From a checkpoint of a small mixture-of-experts model trained on Wikipedia: 32 quick GELU neurons an expert, a shared expert of 64 neurons.
Below are experts of layer 7 (counted from 0) of a mixture-of-experts language model. Rows are named router (the router's row for the expert), up (a neuron's input weights, with its number), down (a neuron's output weights, with its number) and show model dimensions 0-127. Each number is 500 + 50 x the weight over its row's rms, rounded and kept within 0 to 999. Numbers have three digits each.
Before each expert's rows: "raises" lists some tokens whose logits its average output raises strongly, later layers aside; "mostly gets" lists some tokens that are sent to it at least half of the time. This comes from a sample of Wikipedia text that the model never trained on.

# expert 9
raises: "de", "press", "lect"
mostly gets: "il", " C", " d", " c", " st", "or"
router:434574578461489555462519551544485500438471504495428555553529580613506409506539497471489522428548466483477439500461527565588508530473519405549610492457584532522541551510511496497454474514540469470467565460470533450578535551544537533384504473550513554434536556480589521493561530520457473472465537516548582345469523564513566507454526468565502571455539426484504564524469537476530474485352
up0:489472443439463473438530438587497439412533458570476556481447511501342461513491574534550457524524493479480479577512502580479470438448530379578584483470530491503543470439509486427467553519486512530472591484515515502503630534566439482438561512491464426481507444446566469479423511528535546568581463501501507489463513457494523585407550538539520544537612536508564455542530448570550423429495
down0:588531521505519566473489531511475487541421453451440554555535400509535545480470524483484463515511532548531566550464475527488505513498405551555485437498456560421525649384575479517480451456493484459443495417503458482535460437503572471457451396446455486439554473522447438478451560357448559494503566563570461580498511522504527424486483455527483417409559549523460413498408552479502472504516
up1:648458440450595492457404543479498465388688530535546586507508433531521485555523543494569520506474500586437452542535520444498556532543537458448414378431524518405549572522541484518474532439540479503494541496433425560481484488509500515552456508527537460449545568447541476482479539485484552572512491543425497484452564528544504501495468458444443502458604505542495503453530538503562516558516
down1:542457552546479598488475595481489549518514521417507466557479513550513381498395520487493471476500515490464509448437524557569504545485467522465551505438460666386395492563534592516464587551565414565535467524504499497562488547545424519492467428473580473516490460546467552476538453563557484448486445453544434489524415490567500486496544486485434482501470409423511580544497571443558521461524
up2:491530469550541435503611460504453528504533493484479457561448560566538495537539507503516545548515496525489448539559522401536551514600474416543451510429496442470570612551423462466505563511486427471449475543468496488470607503455490572531621475527462481444502531514518421450496494462551539552481477506525408425508533446490509482428510514402507500485598520536684427494490462453463544424584
down2:526519437563514494506503435550424548462447555391562508483579540515510388546480569531380460566416483515392444491571496500490499558557524503458584535498435518397539447456448492425494548557545503399549461496481527512477454493549504443538486484596436452555556475418524533462524434608516441563456430441509484455449542528533518601441544552541425497516504458510483518488495409501509519521542

# expert 34
raises: "ford", " time", "ward", "ification", "day"
mostly gets: "ative", "ical", " −", " run", "ious", "ium"
router:499505542445506452550545442538525508409503419536496521503488427413548396565453541545500610488629458527518409509462518440568496465463551453518569571507453507580394504478494478559614491449559581579497446465525462456524463438423456529521514545545450552564473561416482520477498494499518604569544518511492463408515523539465589500574539465520461518438505514536559502484420552447565525497529
up0:535514488405484548485499487601498399464493528516453518520468521561396427559536501492501586569466541537523485542507562481507544492547433446427497485470527509498550573560412595473461436500522472584537505518461405595466489488519519424523474454474526504494601475556539494507486503480552531584500484452561427424493532515512515415486451536659557536406544509449455472542489451516352571525485
down0:412476525545458532519525463502413504591500528446542507437474596542466553507549488541536419432465569514474412465480518493489560440434546507484527551394544571525536413494457481561521513448490525480492643508388575462566484447602492471515467540476612517468492494633593550537492484427438548501573484433496468508458521521451489488498471498483572569544471448512546489521506504376487519541545
up1:527489429453471442502527465523519522476474530486598473496520417466446347485412516468523538565458534502587403489502553569534460498508531477388567537459503534470467547474428541444464390561573450637486535505460490446500473459440472455575478522531558450545494568537438538507498565564528425501535509436523500428466549473532571399466453468566483452548520454464471498542555430587487521431525
down1:518430546652503554473419515479533509494491423566533583495537510481424564518490478528569511562510541433510501507441466457520493582548539488516537496510490603536451467438455496519443503478422441526429602513444488576519486467531487394394431463496461474448540498512563512445503435592575550490505431555543498480536442434524456423564478408611510561461545482486491581504529562552492576512436
up2:493419501447484492540553450474512420441550429514501426500497496559568521557431420533527506487549532486562475545542593443512467447480530477452513437555430569540429522545414473521473582534457425540529529567490568516460513586531487472530462487419521447443523553463505435561426534485473547484456630467534505523564552531498496462499537384378503422529515537512619544450578432480492418501563
down2:576510505530506507401606424475449496557500508523572490408439576465475484543483525511523539511501512545422457377482484440496491434512513555541435554541492503436612399484459483503448450494550481472507590537534492406405448536498454471508505459571514501523490590452534507438467521550484471497550516542520489481469522379560399576547502527600558489492485543542624516528572484590551524493567

# expert 12
raises: "ttle", "ment", "ge", "ward"
mostly gets: " his", " first", " its", " years", " into", " most"
router:460445522496537492543399389360453530605458408439580462557511463459511416557526479496430555519510544508519470556484518535483440541512494460491561488524526469398571508473525469442442508494514472573477519402438492469527439630527498530472563537566561409524568445527516412535461498488505401436459477502549531508445491507487515560470526512506449509418460514578487489574517479550507496493639
up0:538524444533530507479493546479500484441532504553464505503523438491479364485404471470468457531415456534466458555489441531436566519491569417525505425546512448457534517522541450520507515483472482555441408520453470577494526452516483444446440536529392481529518419456518488409472505568542573404597549489520575460532527505473575490547486413541522399535507508436571614596503483552383431451531
down0:505584502442488525431472387414546472517533457482499543547548524404464485453506513463511509528458489442539500486369459467567496544539564464436419529508472582533506524470478555622428568500429449483523473492515427361553460503428484464501473543499470557531512439542431585539490574527481525409463460619498530429542529491420453539481396482550430457466502492499575487502481602491499473525483
up1:534492505407483453531445415583513529558434518461486474558497480516468515461438484522533537623485591497475546485497457513399409464479457471534523534539465440381435505598443487544546449556522460483463508477488456510557480425483478519573491542511539439548549536552477419519370480484526459601533444485462572499439406575489434498505620521560423501528519565605527510486544487409488487493504
down1:421548535530511542422496486482482395472519521474520457449463508485482475536446435464417533517475497473450476494428510415478445448458443574367443507460502521525526418572417478501431473504505479519416438556439528577629447540368389538475510482504521470539495466513507384539483431573504537452486482588539464579512488456500405502486553463454545532497516533533553543448538460558556583472451
up2:507482490516560459540526523483533490565624388477558458587471454559532529403443496549532470471485456537442421479470520406568525482496413473525430438460540438450522524580571464517533535458528472457481608489489529558426502494563551440474451467508520489499591407497506446463525556445423445518513494475528397449414527456538508479478398461564495580576564471473469453515551448531542403562489
down2:413386487497473598476578522536462538539499545504509519452426493471485466516470518559467447438472632526521441475576450538413415504546484468447459418494483540437523505473462504475480501479454507477582522507448477522470558474608433363549463474468444439462454504490522475431514508482572468549454567526512486534563484429502399439525575479565532485453429470553398592549548389472540480508495